config = dict(
    router_score='softmax',
    norm_eps=1e-06,
    lr=0.00115,
)
Below are experts of layer 2 (counted from 0) of a mixture-of-experts language model. Rows are named router (the router's row for the expert) and show model dimensions 192-255. Each number is 128 + 24 x the weight over its row's rms, rounded and kept within 0 to 255. Numbers have three digits each.
After each expert's rows: "comes before" lists some tokens at least twice as common just after its tokens as in all text. This comes from a sample of Wikipedia text that the model never trained on. Tokens count by the router's weight.

# expert 15
router:108101129136093153109121129117101144097099153131136122111151122127123161147129065094104136118102114153121136124093127119126113100169165122131133138094121134119121117113092102111114134108153064
comes before: "\n", "\n\n", ", ", "s ", ". ", "."

# expert 13
router:131116132180124114102131132099087117108103131136125157100156139136136163176117117126131125117106130151114107138080136142144116068157128106127116135106097131132136114118126151136140113090168105
comes before: "and ", "(", "in ", "for ", "was ", "on "

# expert 0
router:092107151129108119099112106105129123115137150101108107140116137148104136161133135118133137107114132128079129145094112129105110095158132111123150152120133115099119133128148137110135097123130150
comes before: ", ", "-", ". ", "of ", ".", "\" "

# expert 9
router:125094158157110140105146143085122135119141137126121145092147082142123141152138109080096162119091130153105125140111120141137110078171137119127128160094123135131117109137063110138148141126134076
comes before: "| ", "(", "and ", "|", "was ", "is "

# expert 19
router:102110165130130086079153132120141133120123089133129126083120106170134152156149082120118147102121107138138129118071111137134082098148115110114114129122109128122126130127138135106129099124117110
comes before: "| ", "to ", "a ", "in ", "that ", "was "

# expert 1
router:128122137111124137119160131097123098131138115150138154094152115155133123155123124132101128129110125138131125114097148120131104161144136110142126140119131117125137117157099140116124097135111103
comes before: "| ", "201", "0", "202", "6 ", "4 "

# expert 14
router:113091140147086111084133132126106158148126092162129131108126075173182127181146113104118159112100113120122138110091131132146114126149122122107137151121142118126144095107088133115118115102133123
comes before: "| ", "|", ". ", "(", "of ", ": "

# expert 6
router:107089115093094131119154104101091151115090065176139164082112114165121150139142128138109135123124127101083140117092112149114087183130139125116127119137117129092128162117123099087114087108105106
comes before: "the ", "a ", "his ", "an ", "their ", "its "

# expert 8
router:109103164163116107074131164123128149158122103167146120102147122159149138173142130119127124092115134166101132115073112139138108099198112133114113159134103132132145098104145176110120103103118113
comes before: "of ", "in ", "the ", "by ", "for ", "and "